python train.py --n_layer=10 --d_model=256 --n_experts=16 --experts_per_token=4 --d_expert=96 --d_shared_expert=0 --activation="swiglu" --moe_layers=[0, 1, 2, 3, 4, 5, 6, 7, 8, 9] --router_score="softmax" --normalize_top_k=true --routed_scale=1.0 --balance_loss=0.00433 --balance_bias=false --router_z_loss=0.001 --init_std_router=0.00829 --lr_router=0.000656 --n_head=4 --n_kv_head=4 --head_dim=64 --vocab_size=16384 --norm="rmsnorm" --norm_place="pre" --norm_eps=1e-05 --positions="rope" --rope_base=500000.0 --rope_fraction=1.0 --qk_norm=false --attn_scale=0.125 --tie_embeddings=true --parallel_block=false --init="normal" --init_std_qkv=0.0336 --init_std_o=0.0417 --init_std_up=0.0481 --init_std_down=0.0481 --optimizer="adam_hyperball" --lr=0.00407 --beta1=0.9 --weight_decay=0.0 --lr_head=0.0103 --grad_clip=1.0 --warmup_steps=200 --schedule="wsd" --decay_fraction=1.0 --decay_shape="cos" --final_lr_fraction=0.0 --batch_tokens=65536 --seq_len=1024 --doc_mask=true --train_tokens=523600000 --steps=7990 --dataset="wikipedia_en"
Below are experts of layer 5 (counted from 0) of a mixture-of-experts language model. Rows are named gate (a neuron's input weights, with its number), up (a neuron's input weights, with its number), down (a neuron's output weights, with its number) and show model dimensions 0-255. Each number is 128 + 32 x the weight over its row's rms, rounded and kept within 0 to 255. Numbers have three digits each.
Before each expert's rows: "comes after" lists some tokens at least twice as common just before its tokens as in all text. This comes from a sample of Wikipedia text that the model never trained on. Tokens count by the router's weight.

# expert 14
comes after: " the", " of", " a", " The", " with", " as"
gate1:123144132060153154173148115081129112147098097115228091145134130117124119103114102096134105141129146140067046136162148117132142151116112072093188078170136120097105086084099151136142151127115127096082108140092081104142138097145130153133139105089138167129148155089094135197107169074153190114105090096137112176116098110102157161104142112100159090080161168128170121124155122148127125133102108071131107086186133118154144069136150109125089120106049154111136137126147176110156128103128117126148126153084137141158157098077174140123124119164128165152135185148177122106149127109122094151087134153091097186175174171120085075130156130204091150132179084073142130157145122161140131118062041138096091112168105188114129130173146159177184061148116159164123090079062132102128165050144082
up1:114140139151125127166147178121086141126142147070148145146123109115155147173167139117133133101114106124157181139082078147107191043067070178138123151152162113123136132124113098082206159190118107192140173131170149135115098129142112087132199121125149106117131126130120145141037104143127178145154159165190101156130159162106124103112115117114115163069133105142092114140115146062106107104150064150139102114129120161197126127179087136153075142123173101099124121126060094129087143115222152055122104112143146159204115109052125160155163126098165144130068099120121129183091093102060157143179060158140143154157117120116135137134153097078122114104066135179197121136140143109172173138120166146181102179108103154156148099090128158092138162102136105149103154094115106172115136153138157
down1:107144137046115130092159139131098085136113111151124125054117123126064133114068168121096078199145124133086145117144125108145116120110186089087142099142179126091178113109102123154162123161154107146068186150146166116145160127046131181138065163090144175096120149142122121105143131091102084170149093085119152071213098113143150145108094076156127087158119143168126113074180118088084081097110114162132136106128160126165142179126131074159117128095114145184168164117095093108099102166127114106125124135110190131180121145070188092175123165117150163141094124138044115062183143075112094147091139129144095178129092145125147070135084113166147117100154097103143096164135141128162088121088093077074157171091077132131107095128155160140081138127191120143077164134107125149100144129166098
gate2:095130084102129119083039070183115102134154103143135147150108162171142113176165140115086156032106132126090157069121118081129172175136123140080160179130082111173160138095164140059161095108143121148187086132124103185163131146089077130118105146125087095109072092097161126084086097138145125124143126056125143182124188134110154128131077100113151128105095118114183201103169140101123116125122147101168100143122101138105124097139107128153176220095133113153146145118159130142133129140156084154150182094093088076155150120166100120160135165158098149180047084118096134192127093084091126105108154103138109096175201180076165125120139148135116117113110121106141155133141069183095070136154098089160131114111081148140173146150064131162146169104131161131152096084135094137117140103122102
up2:095145170131169157128101128109152148109105086088119106151091113129136141094201082072073170157091159120127084148147111080118093182147177084118168117158136188085110066089134136116148115125118158163108119162092131092147138090089072135140077128096158103123074107148077168135088155132096113159133175144164153095123132098070093123145069147106144189115146118120156192143153138146185065171084108126125115119170186079112098139095137132095056162152105125157119133118159186154210153143162112130136072116075120179086145142173096163056093130174153106146091083110136117077147097105146126116090165129135130116116117114085111135079092172151129103168125111130134109171147113155135129169142125184137116150197125148127121146105108104174177139178150107139165115106226130112092180121111048
down2:152158164126121116169195155139110071137122183143108102138144113115136120066150081112102163142130120127140171090135190164140093181118167109138118092122157117131104166182087167155160080131149139137079082091163155144175109095140171109129182138090094142099137146153137176151089131188169084100093119173091094097110135056160112143199188098161121122145093104205136131153129114158128123124142112137146123200130161127175130128103140113163107092161137131128104062194141150196212152122098133099144089120134180126144102120059160124172128142190122097082194158154133151166107164166139084148097175166108124155161118179139115116142164169105131140146129164134122061098133162138097164110126113113078072141067158135093201172093110116106128082153150094155097101185133098184127110124170111
gate3:109139138078157172157128148089158094122139131064088172046203106144179124171097129122124159117122124148141186106132109095147165102132174183205151147113092142173112129164101146087133121168108113106104149123103083113083092135108101143121120077148110138154100075163083189130103114175102151160164078117107162151053170058142081125100141104114143162117106054142172118147145094083122069136128068090126102118141110102146111137118135107099071149148143088122139067103118179139147106092082116153129122136074198129116155185180096134089113147123102080155110159078106114167162175153156199104123164108144108097036206108117108189155156155099110132138121126198149069117136128151153129144106158153116144136130119099123164126124098101083128064106132078137144068108098113124156110149144115
up3:097199130120168125110131150164130167140146105138110095180108152175114175067090162139183114065092148122153146128069149158155164137119137160107097139158166157091135161105215144102124147130146144165186204143175146145132143169138120118182097076150153095159064113109119109162153131181143129168153111109127138077114109163168150133133071133114174129086138121060134113137101119134156123137101134164138141152179083082156047121066057153167140048085126096170151208133168130098117107126121122124160160163128059127159146165117115093134112118153069095119131133099169130131127200171087125189163111142086125130081114155142110159135125096126110120142107140150171171110201170153154080153163151073092106073096110053139107136145126100129131139172097171144134176155124122150111145084119160
down3:143150162134183144133162184169107112198150104166176087115123135108092085117150174084098123186169124115107096165153170092138089099154178113095098154115089101179162117128144107185167106100165151093109127118159144126135111096100160184101119140077111110124061160154133127036113147156107146135092133161136118144088127111125104110192145119171117161168145180089083197165134127101168119148139183106081146124092150132115167142126130184134140155156119107110084136114109127151119111038185164208120105119133125088116179133133079140192127125116109143131102154176105115082113077076169080107159091143112105117141037103156172072119107108170113108141132106120129100065052098099088129109090124076157139150097146191128138112084118159165151127191142086163104117103091121163130101103109164

# expert 12
comes after: " |", " ", " 0", "8", "9", " 5"
gate3:144130112094129091126119115156113115160140142154127116108143153095102154057114133183166059164148095170132120154178136117132134110067127137110152104070123138137179155175107136130169109162153080156114124125099170196072161090154133058109119161198197077159140043096166148119125095153168110097144143075138073086069164098110143123165128183071117130152172076125109199159089120075147128101124114165155090125129075157074144123153108112123103109200172102113112098105173191098109125196079090119117171095178083080155092139088092132119144125168142134145125099160158104141068069153122151135120122146155159168082100086125082128176116128149156096119098067127152095128090159138105158154121133138154158107180109133061176148127119051124106156128143114122134127143149157112084122150099129
up3:119192145162138127158195129086177109088097120122123161153123164142100118116136100177166111171158069096128134124147136105176149089090156170074167088188151096092145047156134148186137068157138088181119156131135117181141142070125171106158153109189126107169192101171182093138134164148166195131135159103153146132129115101142152079130110159130124117186095149147076126089100115133172160114130161136117112127124126161095155102105127160106138115145112153120151137156158141171135136133165130124077159157123126136093071089080093197158175111142122142152144151123125100112127159098088116163130100080104090111137094119162089167119147129088132148146110102106121151136117147103114146165158152127126133147141172144090106138072095077091181140084244168161118107166172116186235078162133205
down3:152138106134162118077129098171070100102173106133193122130140156145107139096142124134143069120186158144127111062113072132105073145146093124163150128124114161148120135158165120154161108070171159081119092125110138099180086149158089116134171111155125106149143121199129092145114183153178131102139099226096103077139149147114100132117162150153153142125131124104135115074162153121098118137156113100093122143131122089172154158144135125179189094097150125130128143170136110111162114121134056191178113146149155121109181127056099164179065089113098031102104130101160084131097132077122142087122081093088124172145124121128106092140106078111145144130162166170117141139111176164058125116141167089077076168092143054129118170131153128102067180142109101179146073112149136124085095113166210
gate4:179121101055111089115165129113129221125138142148115101109116181111159167121086113116203144097159125166138186139163144101103176111146172064112093147112126147133089120147107150163119176141135131129130108121066112117145153145100144101131112128202099175141181113132156101163146197090100090118109092092086158135150108149128111111195189171103168139109116123107158139136135100147158142162152142175178181172127121137178181107164095099118081147150118150087127162103127171111121164149094170132169119136167082109142147151104142125159121162100158105116091180092077119121191137109187125192134181085126128149086110082128113127079081157083065158151124121071172063120110134149178177139116064131188111166157165086143100120164148175123127152175148094096164081195106173122108175100123120
up4:122155168124139082097134144155151112169123124126125134108143116138134152142093098106114210119138125153141112114148162094205158174144128143110095132103181171082146195140125149125106153113176165113112137126087143150112121192137145136114124101075169174088076128158095188143135123180125085111111149125142160070136133143151189151105136125157099142160127101149108090180181125059106148187172105083174210124126127160117128126108108094111104183114096078120132124151140182114161159096051118091050035096114130129164151185152145098147081097076107168134093141102179167160118138132125114063115165207165136081137127091098109148100188105058132155120142095131098117117181105114117141127083138153139107077093130085198107102093112130128103128127152178121088145121152100107129160156160042
down4:145142143102144104127156123148120109114092194117168100174112197178113118077172121072090158130157148166089199114075065111173137149096100102124111121116134150140151143137092172152132112164185090087137107223076171131160122062084106049130155164149109089066112132140107092197175106181115108214106127130138172123172118098122143094144118139193133123158135078062172088172107143090117126141145102078149105082150089124087112169123111101143094107122119111134147132168116100145147131074131146131135129083138090143147125124143157137109111054153086132144125101077115153143100121086134115108154126152132120132131176056172087113144104052134083144153106093103183105158140119085132168098112149155162113083161101125053064146076140146117121112127048096153152129092129114159142170131126146
gate5:119148110127133131101081097108140107167108127139138124163133187123152128183139078106087097160112160058182060111135151116100154104117101139104118177127076089107131119121111118190129080094128109110161028205186118138141108158151120145131113086055131206164127091086119133128174161158142116169043140125123126096235107136115185104166182158109123169101112143119134115170111121119132167138114138184127178089143104128072157121095113087161137109166107139119095081177162131105160050170173152141136162127135091126127130155093161148183138128074106103095136107066140113126144135120131141135110108152086132113108154129144196098162120117160147102135180081094063093130110154176140117121115079137073070116077143122098136170088129157140114116113060139145119149125115100120078098097062166
up5:138116122123146131148102130138182128140161130133142129164118100134174124069111103103118134177177155152035157124109090081173175135146138122107177148152193151171132145202135138112123144100164101129146195061146096124099150176105081132062155117122121087074118128135143117147029152120111169143078154102094104122107055156161126180071092111123109154100095079173158159111168137177103185151154138131111119124148064155061130161105166157074136146160073133123175127092124110123112104114137118163134122106146124063189127170116135120124128093134143200085091138144112117152130052125165160116096183154156165075145117107138171112170119167044127061076171158108146131168117118151106150176112148103130105083129110163143173127135202136129119104120141136094075094137134137083125094163158139
down5:097126126146098159152116135137155165110183085105166124150146107069084095128083142166117096117131102125182134116062095063073090121105129122118144142026112087158087117176135078102103106114145084162093128090126149124141100077088077099132176048114255189100174148099079130114099142142093102107135118182162139132150138104113139127134188165098135081133135167143163173158097144121097122105175137116153171085132063118170169144124157110148108047150131145118140158146118150137173136131149114126165149117112169145150090077123143122109098208196128137095119080106107098111124126109109122115121119172118165159150134123124141166150142072137120124164109119115092047162138158161174111089156092108097082145123183084134139144137118139128124167143098132158118139148141194100103108149112107

# expert 13
comes after: "\n", " ", ".", ")", " ==", "=="
gate3:103131099094189087111144130114078116134185126145114137168164133146156159114100134166178097125169117134217163135173183143118129123108147111057141142201036098103115077138139118083120129019155128109105053146159127153150117140141097162130118141150123110119127052128085158124134128153166165110149150155109109109164143087143143085156126162099061157097128153125116172115096063159185187136224110131076164110135122167180163130142172103162084145120107170160108121052118097099100152154127124140139113110166127109153138171091133144125072116135083051083117150121130134066089095167102172108109142137119094089146113095068115117109092137109171099172160139180136178124125126121140149162105185074112136111110154130103088064153179127132163166113149143139133086131146117127178134122145107
up3:164177162134081159162128163135116141148147145132113099121182143133082105131142143081137114049093122193145088119104085149139141113159128141063121100092168148116117100148171113121077094144163177120130111141116155117144140092169169102124130177083110120062159083109125114158120059130142106110109150099170173154191094112138121158144107055161107116189136104120165207143102118113122216184206145130140104138140161119137116128171146153083187108166088136070149140144155150091078119122138104139157133125116131169125145051120150111091034089152138071155089119152140133198114099163134131133146114134098121133117085114157071165147144119176097161132071138102149147105146129147137087120132122092147134147055087109076151140073152215154100141152099128181143122114090171180147170155167168
down3:074102100122114168137169111136136124138173137145189132157102087097137171082124133103130098109111135131169114150099120127089098142052128086143112150127056111126165231065089161117091102151182119143169093161111128098122152062119068177096139169132085107153152142167102155111119158132172141127168141092135200141170075114154117143118107167111146146072153116156139130124104111125122117108098093140114143161128070102103169081151180158138129086113136144108132177087050104099136119157114108183129083102144092160102133123061113106160116141135087131092155109108189127095158141150130157118143137115107118116053086130104154132073118142094116081149228128106092142135124145121161186208107134109149126165157120120122097078124182080115146096106094085136207051191152161113174086141105136
gate4:107113185138131128149163049163161096158127142114149151138069144124123124201100131099143160072107154193141097134113094042054162102076115127133096126124137131178110170147092119100119135129148111086139155106126088069100113134084161165123154104138081221177139135139135109141112110093150099084136169065217145135131108095103130151080125121072131109175107161124135137167175106120106159125135115128112077115094111143106180098105128060045151101094083164129148082142190095100100131149122090135160113142145130154114110122137102141153193137157208144146172087103209196186109121156089107166150179121097130106190122111194125102114113068146111147092132153084110059131131114146144113100086122081137104141122121085121168129142127086147125148116126110113163153146143086142151074149131109
up4:105130119113172169135138133104151165117101128053138112174166124218146120087167114138141139108172160100067145205200108161137145056126185124144134120129167165068125127102135093132139127124100207095073125178173124171127123168092145120128129128138139088097104066162111162086091133069087122145130152135154136160114138101087088083168069166140173115124091108168129141172126192077074165163119133110118143079177132150119074122185066131111151141129144115178153161127103146166128139149153125211171153108110150189082146155127144128150075081108122118099125130112110121167120151128156111117150109123150112117121133122104134080084159126081068149137150167102143094122138127162128185064055096116130171206125098194150116171067133128105100154110146124090107162112130101174181142150119136
down4:180106118169116113169171124103077133196199084151076180123159094085155131110205097122149133091118107080142049159125119082152141165108093126134146156169108145136060174138103162098101079062097078092128112102146145116152138178108155140138152143106163143116112131140163084127151123097132099144083116085188106158153131149142162132118117136096127115157066211115107157151125121102124137150165149115118148176103142161092085135077201141128168102133133090153101174103205147138112130090134128134102137179178138125114112141097102135118052133093148085071105111146081144150200144119081107157131180094090096118099133159108093105146147136130111094054112086125144181175129111131125073091164073056130069142112169091123166138096092138143143151126084120184174105084117087109093139102132107
gate5:108086111129136090131139147128127105159130168115130087127124142144205168128185155108086127167061083107142146107153160112106132142167205159124124098137089097135127153189075133117154211100147143149144124088070081172120113167141138121129120112134083100136139110129195086078140080096138075116097116097164075124096090121174163155129133106111136156139132094093140156131117106119100128079166148137159131106099114122108166126168161149130119113124104140137140154059139136177113090172175152042132162088077113065136098103110125117168167085131146105121145119128126085127167118119090157115097092133125133116115066095096114119137171174119125097122093082108029112138089078166058122117147140171099075117171099210154155137163124106178158136147128088197164062138078183138146104046075146
up5:085123137130092113129099193136148104197121064078111154113144070100176135094148100129185159097083112149110084146118127132153098149110113122151110112168142128101124127140082166068184147053143099133093118126153081186211143127109154107127122123112115101103132115118119067135154161127087118066108068081111147072115151158181044142101098151134088140168074081117146118090080100165109123051171191069169075166169150142038138150092182152164133119180156111109117142094132084132173125158144153178148135086132153132140119137125126128082133066158119147154190113169102102058153076148118156114125084049133138107113098088164108112119145152157163141118118122187067158166139140135113152132122118115134106130105111179105132149131162142152171130110120123142182124149180131165152173122147115
down5:155064097109087176161108147091055104094169120194085126189112115156137181123101177097099085099170111150130127107095121166115105074164073083056164176082138150153094111145176136123131098122109175071139158123135094105100153174085107130124203086143108136118070168111094158135177095130120163119113138120151164132095152112125085120149145128104114142141104144155145151132076123145193117153141092149111145161129087165136131154095198180162094139097185133110168087101170091186199098103075082118126224142109159195109117112034120131110155127142105135136066145079104161135145086154162116183121136176143137140074129098085088091108156182127103092117158098152101133119126095155125118142129147134091116110143096082143142168171149132139153094132169125182105133129123080123101110108094109

# expert 0
comes after: "\n", "|", " in", " January", " November", " May"
gate28:129119096170112117126101137193077147090088142083195163140108141162160152105079142152122135165084121181143094075147079102071144164121143154176128128152146110126149116111084151076177145132138118150112115125206128153101149063130093125139142078127131198088116141135124146109099081104246178032115227084111185153075098161121141146113090088102150156086060097078112120154150104117117117110126170177128169110159106120151176134111145116105124135123078154120137070162129113066155133097109150173123115141043141139163138152133178111168128113176133167163159130075140119077112146103127126148096107207112141141101094120159162097129094121177155122068116151121113145094092155097091102115102159097138160145120133110096131131134167129167103091157104110104118141078186091142153161117125142
up28:122118139106126123115128113112145162105074176043089106119123206112179151122112137148090138075124109091094150146182127124128124091113090179100131085130202113126123122143118141106106078200127055110136100089050168081105082153034110163129158144103155101150180101159155193113074115200069103152121128149119140141095117143125132104111084153121127132131121126125139083134069150180146161183114123093119190125121174117147174120104149094087135126102156187154157102061102089126139143090197127168133094090094110148126148173116090149135103123099099106119143086146138208113087199112141084126141092063139140141134166160117143093179124088084117147143175128127110134146101117110073158094114116080165154123072124143085106123134055102150142107074123116113124113158046139126129099108114141
down28:173102176097126103199182057086118161152134127121094124094109077109119080093128074154160157097134127099090123167129054167121099123065125148137114148098144151113111109147132132133111095125132067150107106153160122190157131119096169093135113102171149113155120117148098152095185111094125098185164136112145044128090138194175134156111125109141154132137147094149120103070157173144138160110108123117162143110143185161144224137106158181070203138181128173150161150106175084120148176099149073125133082151153154082170116114116134174128173135071133130182089162139102142116097115138120144172103095133151083163121118116161120141082128194126121136151125136150186135139107124117155024115130114183092137189094124135124079156143101148076144071075113069177142139110080154143121137150149092
gate29:163112142110115147101078131129121111112124137120167082082105127095165150084140162178161116151104132151152146185169135116102130067094122139099160085109108130119064108147154131029118183121090150134091114149088076123149084116107152120107113197197106154125112096107119114134131192177118103105125144123136147149100141114091125109151157144126136078148103158057109181105104160158161125090160124118106102160095114175179101098151101124128198127107062146086124134094124189082127137106119152130166111182118100138152092046139127143100142104150112135109147136145118162152097152069062142133109154212074205152141137120151093173129151205124090170133141090084113154151073164111157113146192150138157111105111197153160081108138129080144144126065148085178099079119135092154195172161084120
up29:144070111141116103139166113081174128126118178077138123120140133133139117126116103125110125162127125144094146184140139125171215172109109136139145106120149105139141168168119197143121171109156101069110111081119146133128134076097187137043143095155157236128095193121073078146122165179125120164127095109153092126134158130133133163110172134108137149143170134187114119115137080162156170145134106173118074079095092081132121129185143092149122152175138104153133126084116114115135144161112142125139131169082151201069089163164154180158135177111102172134075133149105138179167129155130135097186145113112124078208140161073116152162119152086146090206083150124120082174125210149109134102180133111079155109098143099123083151122141094116111078086098166113111058088105128100116179123120149
down29:124205077126158098129095141202131159131142141090100136062181151159142149155137138126068092106144099094142059148130155112086142056144076119106097103136143165060140105104124129130126134188128145159106123163122127152159112188211111143096112149137147144134075159138116119122114104145112178081162122159144145110084141070143103151161132077135120118077169185075144163167105135134158137133125144105063149174103168116132048055096167164117121110091118062141196145194115132204167141089146137098142120175107105153157114112116125140157104131120095151185145099163205088114126094184103073096128061118133116129093090132092144159152196106106130201170149143167144107151159105144121129086102148083153112140165111168101102157144151139135129133098132130126117162160096116166140101167077081
gate30:153157134127071195156102129143139169146136069094135092139215099152162128161176127160105155072126173115078128148109156095156086147122149104117120113113135123151183151101139126173137125133125102121148182141130114195159114110120152130113139185094138196115166178151112160104112130145107155146148130116143116114087117182146125136078105095176119118127149160180102162103101153073120130134180073106150125053146144129139169195147111142122164076129121155099153110113162149153124082069148119141152155103094120136094085153147122107183094135084088157172106097130114179188138178107191074111107175155170125122116096117077152100125209169118148071164098193126149179126156169114121129191109110156149148230086091169117157106146110143167122110108131207189100136115098129172133194131164111
up30:159152135159110138158212135130165137198174108126186130182121133139142129093176083086123131121142167137133157103118132078054077109156116133141124183078146126110099142145140148117131163108184073154086173088143076126163117106090180161045123083167096043084120107167140135165201170136121148153122103130138116116176172176098118140108106104175107138192097150170122171171145186158115186176168112139143131125122105101107185124155101120104120081122128106134150093109155148153129111159122057170110201077124142146159114145122109149143130132163131153174113139116148109098122141142133112119131118146147143135074081118090163199120203107124194107174130074123137150149148142124099073168179152171122147152148156124132101187180055130118084100095128117163140182132100114159130125067147094
down30:112153154132198066112101064098119122180091121137150109162213091115090148108115131103164146119075149113116157119108159086121143091099126087106166088122153064136137156135179140103137142149115117101087114105100142120144081093172052118165149171159114135138137099119089096131098123062142122139132083101090149119176097093152180103103143154069097108139135104155110096079048116144155112112105078178091146139130147118179193183118118196123140156066157127140094099117099146081101103151142145089103113101092132114158051117086073108102229144142198140138177062119124081131169149081133132145121121150121179117120131120078111109097125135042125131150129110157180100077113120158124156168146167102173109156119157161158153154122108180093183109145119106136097118101117149182119094186117123

# expert 6
comes after: " |", "|", " ", ";", ")", " –"
gate3:101158114102096151119179173075144154156113113118132161145147135108096062186124120109108078119077129202171140190126125136122148123165156118133168087139154095188125096171137125176124144161152167087089153150110139093118151100145134116109159147161091156151120057074081119149112083109154123085144184087141156104118124074128108097146061165152144127098177156143063110101050082128157147139125130224113119110104154154151075122169176119214131157153133118093105100109149152085112160168154142122175174131130129091096130123122118111114125114128096141168091121123121152102166135173103185083172145064114108121147106111144166167109176095127122154128117098120103080138161190166092185057113147146209162123161154097119076138097143094176073082170149115114103133115123175166158104107122195
up3:094139039126111110146156159141188098148108081153122139138171137119131144129069124145160255116143100137123128094148082090069082086112211126163129126076148095076157178073146058128143130101072132121099112112147080113164079103143103107133098113116132097219123115143119082084144159126083128144121116107132126130182185105056153113097131120076168101190150103085153128139157147168159099128148161113104065133137121111132125097110086156126121160143160115125144132148157144154114118074163163125122126106200127089111127166083179203180087095155119189090194079129080127174094128085149122140132102165125129096142107108136120084145111140074119154106103085096165117151162089113123136159125099132136070149136077133173141137179090091100160155089152092096114124137112113161103141098119157
down3:150089115139117070112101131140154151147161108105124157184158141092165132136115132145157152103027123135160161155075114151172138101105146115064138142104165124120149103171137132130143160048127117116155129094103125105116129186114121112181118154149101080131159108150142112176162125172118044143059079135145164132046136150105108115089191073141097159205083142150102164124128154151130121159096094139120144127138068141162136164132157131124190121106126145184090159120138093118157147153120155116120145084123146185165134106099106082098124164067179100192162195078113059149153132149067122094134067086129179061161139092119134197098056107132083111099096152147101115086127072147176100162122124145156114105128172103160126140085106098152140160069108126076127148163115121086109159110125160
gate4:137091146112129168148107138140117146071126081152196082078113150138108179148106147126166109153143151195113132148142121137124156096144147126169062117158115135081140133102163075098136144157157090124139134160145142104143063140120060131206144093147150142121145126087179134100104134144147184143153121081101103100137183139118086150126123112133107123111199126132170123145151167179152130144115152097193160190165095117107116079095134101133137156119154139094114126109122111097150059192191125193202121049069097122134115104157119162163137190128120117133124123171134133153106112161126124130159125183124112114106097069118173158105092118112081111134179124119132126163117170146160118081065160146062129151148092159082168145159114118164134094211145198143159144105106035234119161113113134
up4:097136154165186206159136163125107210111110130111144190102161134080076085145080149116137136075141143092138132071125162145105142139117106164128144056128161127144107164131112097204194128188137090133119109218100144134126177115149087101161152110188110140081156061137138140155124107141168118161046122108143135142162144174138153084118061114084144083062164107150198170130106138165161167199076163129114077123111141130130106125167135093150093114153075147116079115080092126116089148144188144136128136111139117119094149161130103090158153110077158156127152121139073113118153161093090138088174159164122123139124091171148165145209144156123136093072160121121159127128107112166121133082055116129147106154134089106139132164116157127108082153135128182156097064089090125112161135148141111
down4:087160083082099133150105095098097097067121118101055108150126092132094103060169074153221137163139168128153155108145120105148117145149076127114173136103167116049109166150127173126128109119111149156109094136140133083078125147092095139184151106156131035131067169184139125114082163088179163128135125103160141126087101156086151119093105099138134121092184167120143061089128170155113089123130116058189131098157068113080102112090116120128130203128071146094110089118099156154116104114137148153114094123119132132148139167107121166122090142136101117120121181123132146189125142163119128148085078147129090105084124109137121119124137151073175134167101060130051169131125163131138138096132103178097123156191148130133174135181121195109082101126191123160159080107118143172152106116188105
gate5:128113077132099142152168167075109161152106151118085147125162138175046109153110124106137177150185114112074145142136129103161093117136152135125129126128158141182082150105109143151091122157148112136102108079067075145139104105076185108085111106139131136085146079110130087111123127143115109122120097188106103128154095088097132080161141149168110142175112149134157090156104125145139109172131131134168193074146124122100107058108127124118013117152106099119162143088170144096125127114079105131125116121092177088194088114120195111160117128152079153114135197153189118172182099118136099151161099125130210100133118225155110221088165098113165164127163136088093138109047096095161122131123126095116141155079125143186081111142151113107115113162150178095128122099119126091090147193101156
up5:147097057153119154120086150177158147088116099115065194147137126106204081158174097127153155111110109144106104072139124116173137159159140073084120153080076138143151111077064083142125153146089142171074125170156155103118127132102162119164158157118069056175095141115140130185138068156074198072099116102084114174113180078148165082136124143109190090159061148100090130154116104110111100131161129114123096139159074111148157101113089132161149136070136184101099210123162161126099087117102101070169146113110130174127213121135142100078124088157188089118120108130110145117157122162129133152074136151155138110134160182100123090140140128151100113173150116087030113126108112136160167136180103146154130151163115124110134136125127178148074142151135120107120092137116118088139124171113114
down5:104091172093120116118131114121091132096134156083143063131109112103051116114115132133122175116057139112122148138126116113125151121102145178110132172162114141098096113191109064078188133172107081112128156107175120095156088093099168117090113075131147137150113162152150161141117142159111113099142109126107109091078140193185079175078129097167202132116112122121123099124169157152116111172098136115122106188087111148148147136113103174080086074160097115093117088153143145171134136136129137164175129164135116095131113162114101152099101119101120168194170184156163144104088129195110178109132148157213175121142040108147146148114100134200184118140159122161103150149156137115198106159205152087153078129137111107127121200089127116139157090169132067117172137156170157180177116083091098